{
  "hidden_size": 192,
  "experts_per_token": 4,
  "normalize_top_k": true,
  "balance_loss": 0.0184,
  "norm": "rmsnorm",
  "norm_eps": 1e-06,
  "batch_tokens": [65536, 131072],
  "train_tokens": 740600000,
  "dataset": "wikipedia_en"
}
Below are experts of layer 4 (counted from 0) of a mixture-of-experts language model. Rows are named router (the router's row for the expert), up (a neuron's input weights, with its number), down (a neuron's output weights, with its number) and show model dimensions 128-191. Each number is 128 + 24 x the weight over its row's rms, rounded and kept within 0 to 255.
Before each expert's rows: "comes after" lists some tokens at least twice as common just before its tokens as in all text. This comes from a sample of Wikipedia text that the model never trained on. Tokens count by the router's weight.

# expert 2
comes after: "\n", "'", ")", "\"", " one", " he"
router [109  99 109 115 145 105 163 124 118 121 131 123 133 129 154 164 128 125 144 120 137  85 103 130 142 135  83 148 131 130 109 154 152 126 109 124 134 122 109 116 145  93 129 127 126  88 132  96 101 118 145 115 135 120 132  93 108 142 150 135 145 129 155 133]
up47 [147 120 121 142 171 140 109 125 154 124 121 110 158 151 116 167 121 111 133  83 145  83  97 146 196 161 143 109  95 127 112 121 131 141 145 110 115 116 111 116 116 108 118 146 155 102 103 126  84 121 151 106 131 111 157  83 129 177 147 115 203 176 128 131]
down47 [133 126 107 117 134  99 163 141 150 161  93 127 138 128 102 176 148 134 116 127 110 108 142 103 142 134 134 148  99 156 150 122 104 142 118 116 121 146 151 127 143 104 129 144 166 133 140 123 131 143  93  87 149 186 124 122 147 166 115 109 145 139 117 119]
up48 [ 64 119 133 151 147 155 128 151 101 131 152 125 130 117 119 151 131 118 125 106 146 124 156  67 167 168 138 137 158 120 121 128 103  82 118 127 138 157  87 143 170 125 125 143 142 131 110  67 153 146 149 120  87 142 103  89 142 140 111 145 171 100 132 136]
down48 [103 152 101 168 156 170 146  81 145 135 131 135 150 107 122 137 153 169 112 149 136 139 139 144 162 136 144 149 143 133 133 127 132 208 133 135 102 134 114 136 132 120 123 127  85 152 136 132 121 116 119 183 145 128 124 118 115 119 101 117  91  85 148 118]
up49 [139 154 172 126 165 164 141 173  98  99 110 171 137 117 143 166 120 115 121  97 154 112 121  97 106 104 193 120 147 130 123 145 139 125 114 118 143 111 139 118 131 118 136 130  96  92  89 121 137 171 142 158  74 149 145 109 133  91 151 126 147 181 109 141]
down49 [ 96 151 136 131  93 109 114 142 172 128 132 113 152  91 142 151 110 107  96 150 115 115 140 142 101 164 112 117 166 109 126 133 133 118 156 155 115 108 117 149 143 108 147 105 162 154 179 149 119 132 120 115 105 103  59 158 139 117 125 121 110 130  93 150]
up50 [163  74 139 111  93 156 131  95  90 114  95 126 164 134 123 144 118  99 140 143 140  54 146  92  98 116 139 121 135 114 139 145 101 102 127 119 134 137 153 153 122 102 119 107 117 111 130 155 100 109 129 193 112 159 130 161  98 159 123 162 117 137 136 148]
down50 [108  59 113 126 107 121 148 108 102 157 131 161 174 154 141 149 148 143 132 176  88 117 150 152 134 120  84 107 123 164 105 136 115 120 120 135  70 129 150 132 151 131 192 173 111 129 123 118 126 120 121 184 122 155 101 115  85 168  97 118 158 107 115 151]
up51 [120  99 106 137 113  80 105 127 103 171 148 123 125 138 147 112 121 111 117 110 134 177 111 133 148  74 108 157 153 123 151 138 151 120 123 168 136  99 141 136 162 122 135 119 111 125 163 145 117 113 128 123 124 130 103 131 140 195 108  91 163 122 129 127]
down51 [146 181 148 143 140 131 154 115 112 133 131 132 118 164  92 153 125 126 127 128  97 145 108 109 155  94 143 185 165 152 130 142 148 130 165 116 130  90 124 164 129 115 132 140  99 106  98 146 140 108 159 121 108  77  84 135 137 113 115 100 191 159 129 163]
up52 [151 136 183 132 113 166 148 159  96 123 155 138 124  82 173 143 135 159 137 125 111 104 134 142 139 131 137  72 120 132 163 130 131 124 127 122  93 104 125 139 127 134 138 106 123 133 158 113 140 148 101  93 123 139 146 168 169 106 151  89 118 155 146 101]
down52 [112 129 130 160 150 147 115 120 130  91 121 106 143 130 127 133 138  88 118 160 109 155  99 149 104  91  95 131 144 124 105 125 150 136 164 114 138 105  87 110 147 130 150 126 146  94 135  74  97  94 136 120 135 114 122 144 104 109 144 114 127 127 160 120]
up53 [121 105  88 102  97 157 147 135 148 161 153 157 115  79 133 132 130 152 142  94 152 124 110 132 168 111 108 129 132 101 148 131 146 115 119 109 137 148  90 128 170 108 105 123 163 136 111  96 101 107 161 115 142 104 102 118 119 158 150 108 101 110 147 123]
down53 [117 151 162 127  87  93 102 161 101 141 148 116 161 155  95 156 142 147  87 158 120 106 141  81 104 131  94 124 185 119 135 165 105 110 129 114 167 129 125 148 144  89 157 126  92 141 129 123 107 113 111 149 132 105 124 149 132 117 133 109  95 129 142 117]
up54 [142 102 161 153 132 173 120 131 109 110 110 114 120 130 134 105 119 138 129 150 107 117 135  90 122  93 137 128 139 120 129 111 112 156 103 153 144 175 170 161 153 103 120  81 109 144 142 119  82  87 108 139 123 131 125  93  85 129 104 108 158 105 149  87]
down54 [133 125 134 143 161 137 144 141 121 156 105  90 140 158 149 122 123 121 124 133 169  97 130 153 119 129 108 134 134 140 123 119 118 171 126 107 114 135 126 170 106 134 133 132 154 126 137 103 146 110 107 107 162 139 155 136 116 146 132 118 150 129 109  92]

# expert 1
comes after: "9", "0", "–", "8", " was", " he"
router [163 135 110 148 131 131 161 150 103 124  98 133 142 126 157 142 114 159 139  73 148  97 130 107 137 168 129 134 137 128 122 191 106 152 132 114 129 130 146 125 140 128 151 133 127 126 143  92 110 153 121 123 136 112 135 136 140 110 147 127 139 147 144 125]
up35 [142 142 104  81 172 138 131 128 145 126 104 122 116 138  94 169 124 163 126 107 138 113 167 139 132 148 144  88 104 167  80 168 101 123 143 131 168 108 160 129 177 136 142 113 147 112 161 123 121 181 106 136 100 127  91 157 127 151 140 171 133 108 146  84]
down35 [ 93 125 153 103 147 134 132 109 137 144 156 102 127 167 119  95 141 108 102 117 174 149 114 139 100 140 147 168 113 110 133 123 173 153  91 125 143 133 120 143 137  83 135 124 134 144 126 137 161 160 105 113 143 118 101 164 104 142 126 106 153 167 147  67]
up36 [136 135 147 136 135 155 118 116 153 167  77  99 146 126 115  94 119 165 119  88 106 109 117 140 140 123 106 114 111 149 157 191 130 106  75 130 125 122 115 101 156 117 129 132 138 123  86 162 136 127  58 131 133 135 162 161 126 132 140 106 117 128 176 130]
down36 [108  96 154  96 100 127 119 117 113 156 119  50  77 116 131 125 153 131 142 141 122  81 101 122  86 122 112 137 125 137 124 153 132 140 185  91  98 164 127 178 121 141 113  95 128 140 167 134 122 144 119 138 154 151 176 168 118 135 135  85 122 107 161 105]
up37 [111 128  96 139 122 116 161 151 109 134 156 132 138 109 142 178 112 156 113 102 144 113 168 154  90 184 126 137 156 119  86  85 119 131 115 113 137 153 150 138 122 109 148  76 134 114 133 152 119 169 159  96  93 117  97 116 142 122 117 120 154 153 147 151]
down37 [105 164 128 142 114 111 120 133 114 127 178 113 178 156 132 109 165 145 116 110 121 132 113 107 151  95 128  97 112 152 101 137  88 169 123 126  84 129 116 135  94  92 133 172 116 112 125 102  93  97 129  94 128 116 127 154 168 129 119 212 104 164 110 133]
up38 [130 132 141 151  90 156  93 135  84  89 149 100 129 111 126 127 127 153  89 154 182 130 135 129  98 138 133  62 131 141 144  91  99 153 108 115 146 144 135 104 149  91 126  81 161 151  77 139 102 106 139 150 130 118 121 153 134 113 138 156 146 147  81  94]
down38 [ 80 130 173 122 113 136 117  83 127 160 114 102 108 136 121 151 146 148 101 128 145 121  90 161 114 145 135 116 106 116 155 123 105 129 137  87  98 132  97 129  92 150 151 129 145 144 133  63 130 128 106 135  96 168 113 138 122 107  91 134 135 139 147 130]
up39 [111 109 141 139 153 138 108 151 120 148 125 149 149 115 170 134 122 127 108 141 127 124  85 103 116 143  75 146 111 118 100  89 108 127 146  72 121 148 120 102 111 129 198 102 118  91 120 134  98 129 124  97 125 144 119 108 106 113 118 128 133  88 147 152]
down39 [135 135 147  99 145 144 126 124 131 139 120 118 123 116 121 123 126 126 187 151 141 153 138 122 162  77 111 163  88 155 141 166 135 152 108 100 165  90 128 115 133 126 148 134 132 137 145 169 138 142 119  96 129 120 139 120 143 151 107 127 136 114  79 135]
up40 [123 133 153 115 133 118 136 110 116 129 129 162  95 126 168 123 117  99 103  97 187 110 134 112 140 137 139 136 134 118 170 166 127 100  94 124 173 154  76 131 132 114 140  98 167 111 132 111 143 149 104 105 149  85 126  97 145 126  81 129 164 121 116 122]
down40 [162 124 135 137 137 128 125 112 111 109 113 150 148 114 135 105 129 133  95 144 156 105 133 105 105 134 164 119 143 123  85 118 145  92 154 146 145 119 114 101 101 114 119 125 129 126  94 142 163 109  91 114 119  94 108 114 163 117 136 117 122  83 169 181]
up41 [159 146 155 106 154 132 163 128 129 141 118 187 148 144 140 149 116 149 145 102 154 150 121  91 148 130 119 127 121 110 152 201 158 168  54 139 103  97 138 133 156 143 159 133 139 129  76 107 114  95 116 119 103  94  72 137 123 143 140 130 156 119 120 135]
down41 [136 102 126  85 126 124 122 111 158  83 119 111 109 159 131 131 131 129 127 112 140 132 132 150 195  86 109 104 113 182 130 156 127 140 125 111  88 138 152  92 135  87 104 154 149 137 109 108 124 164 112 160 109 158 106 111 128 102 121 139 105 122  91 101]
up42 [106 139 143 113 121 130 149 129  99 118 134 137  73 165 130 170 109 151 125 132 111 149 161  98 144 141 151 126 121 182 146 167 104 111 141  92 113 113 120 135 113 105 136  91 178 112 116 165 146  85 117 122 149 158 127  91 112 134 160 122 101 157 119 130]
down42 [128 101 157  93 122 116 157 112 146 135 138  83 155 137 122 155  94 131 123 128 123 137 146 113 114 140 111 121 114 120 115 109 116 151 138 109 107 176 151 137 134 148  79 153 123 122  94 169 103 122 148 146 151 137 151 120 161 116 121 137 111 108 112 134]

# expert 3
comes after: "\n", " ", "|", " (", " in", "=="
router [112 131 127  68 137 123  75 101  87 128 122 141 105 114 123 144 152 135 126 135 126  96 142 141 120 125 141 139 119 145 179 159  99 136 162 152 133 146  97 151 153 120 135 121 116  97 122 126 158 117 146 100 138 147 132 105 126 142 126 108 128 139 130 101]
up35 [157 130 125 134 149 168 139 135 102 131 176 135 144 119 119 155 101 178 144 122 127 122 160 127 136 134 135  99 122 144 117 153 120 117 138 142 149 149  85 120 134 114 160 101 195  89 174 118 132 146 103 121 100 109  77 141 143 116 103 119 139 156  81 150]
down35 [100  94 127 107 140 126  96 124 139  86 113 141 163 153 106 132 138 102 125 152 143 108 124 118 143 143 138 108 164 139 129 149 105 141 118 154 136 169 108 127 117 125 143 139 157 157 111  90 106 132 130 145 119 136 122  62 118 160 142 148 166 148 125 152]
up36 [130 126  88 157 155 123 103  89  92 136 152 123 129 133 151 117 138 111 138  98  74 158  41 110 139 122 102 123  90 113  92 125 102 141 145 121 133 137 111 131 112 146 133 126 138 166 141 118 132 113 106 107 112 101 133 110  84 147 158 114 123 109  66 101]
down36 [126 117 162 221 116  85 147 136 112 134  97 109 133 121 110 153 137 151 138 161 107 153 115 103 121 135 140  98 156 123 119 164 138 181 168 163  99 148 158 113 124 112 130 146 134 118 118 136  88 120 119 131 134 146 162 146 121 125  82 140  92 116 103  84]
up37 [102 126 116 114 137 100 122 125 101 169 160 118  82 114 158 124 121  91 108 103 177 102  84 147 154 107 105 142 152 149 122 132 132 108 107 111 152 155  94 149 158 143 124  93 152 132 126 137 155  89  99 161 167  96 124 145 149  93 124 138  79 140 140 130]
down37 [128 121 141 148 108 127 146 105 168 135 170 122 125 104 128 145 184 113 123 133 120 124 146 134 112  85 128 105 136 111  90 106  93 131 155 111 135 138 155 131 143 133  96 150 107 156 124  97 154 121 138 145 119 127 146 135 130 128 132 138 114 141 138 108]
up38 [145 125 172 120 141 114 117  93 118 109 147 101 124 143 125  95  89 104 150 139 100 121 167 138 148 109 127 115 103 135 143 133 186 139 109 141 131 140 102  84 133 180 118 148 103  82 129  98 159 117 118 127 139 113 127 129 145 121 135 147 146 143 134  79]
down38 [156 132 120 144  73 125 146 129 113 140 135 152 119 126 168 166 108 149 103 130 129 125 154 143 121  76 107 108 117 134 127 105 140 111 138 116 136 104 159 154 172 157 154 127  74 104 135 168  79 115 102 123 148 136 106 159 111 151 104 139 128 152 111 109]
up39 [134 126 119 120 154 147 117 125 152 137  82 116  81 141 147 121 125 143 159 111 148 111  73 124 129 132 128 109 106 132  84  94  99 150 107 115 135  88 158 110 132 135 120  99 137  75 156 150 152 137 141  80 133 143 146 130 159 125 174 137 125 104 187  97]
down39 [151 143 154 150  75 146 108 171 134  98 148 148 139  93 128 109 107  95 153 120 118 150 154 157 121 133 118 171 117 141 147  92 105 165 123 124 132 145 123 144 131 110  88 106 105 115 120 146 160 108 109 103 146 150 136 171  99 114 196 112 102  86  93 104]
up40 [124 140 125 106 157 105 117  95 134 186 125 135 157 120 119 143 126 127 107 144 140 135 108 121 131 172 131 133 117 124 120 142 133 149 115 117 121 102  87  96 166 110 157  97 145 123 131  90 137 107 147 158  86 162  96 130 118 128 178 171  92 164 155 164]
down40 [152 128 148 131 141 148 174 100 149 117 109 122 161 104 113 156 126 146 111 152  98 138 138 158 136 132 107 107 149 139 117 132 127 176 136 163  77 142 165 104 124 122 119 129 107 142 103  95  97 105 156 109 152 146 140 132 158 133 101 117 107 145  98 117]
up41 [117 159 129 119 111 129 130 178  98 111 155 171 123 144 135 148 111 154 132 101 131 133 107 141 114 142 145 122 133 147 124 135 100  57  80 110 122 115 150  97 125 136 135 111 125 111 163  86  90  98 108 109 107 163 145 146  82 181 191 125 141 200 139  92]
down41 [ 94 143 133 172  89 163 107 150 104 141 115 132 124 102  98 127 125 121 177 101 124 137 161  98 121 139 143 159 132 130 154  94 135 160 132 152 149 120 132 139 117 103 128 168 123 134 116 120  95 106 127 101 171 157 157 136 116  93 122 108 152 103 123 163]
up42 [167 120 182 157 142 106 140 159 127 178  93 122 145 135 152 103 130 141 129 150 123 135 115  95  89 161 150 157 108 118 151 129 142 158 162 116 103 166 169  80 135  95 126 144 105 116 139 148 163 126 103 145 164 132 126 132 109  86 131 177 150 134 128 163]
down42 [108 141  85 126 132 151 165 151 162 115 161  99 135 107 130 125 121 170 109 107  77 132  64 160 179 176  96 137 105 121 102 163 116 108  73 118 115 133 171 162  96 127 111 167 127 129 130 137 111 107 150 114 142  63 109 132 106 162 125 161 145 121 166 120]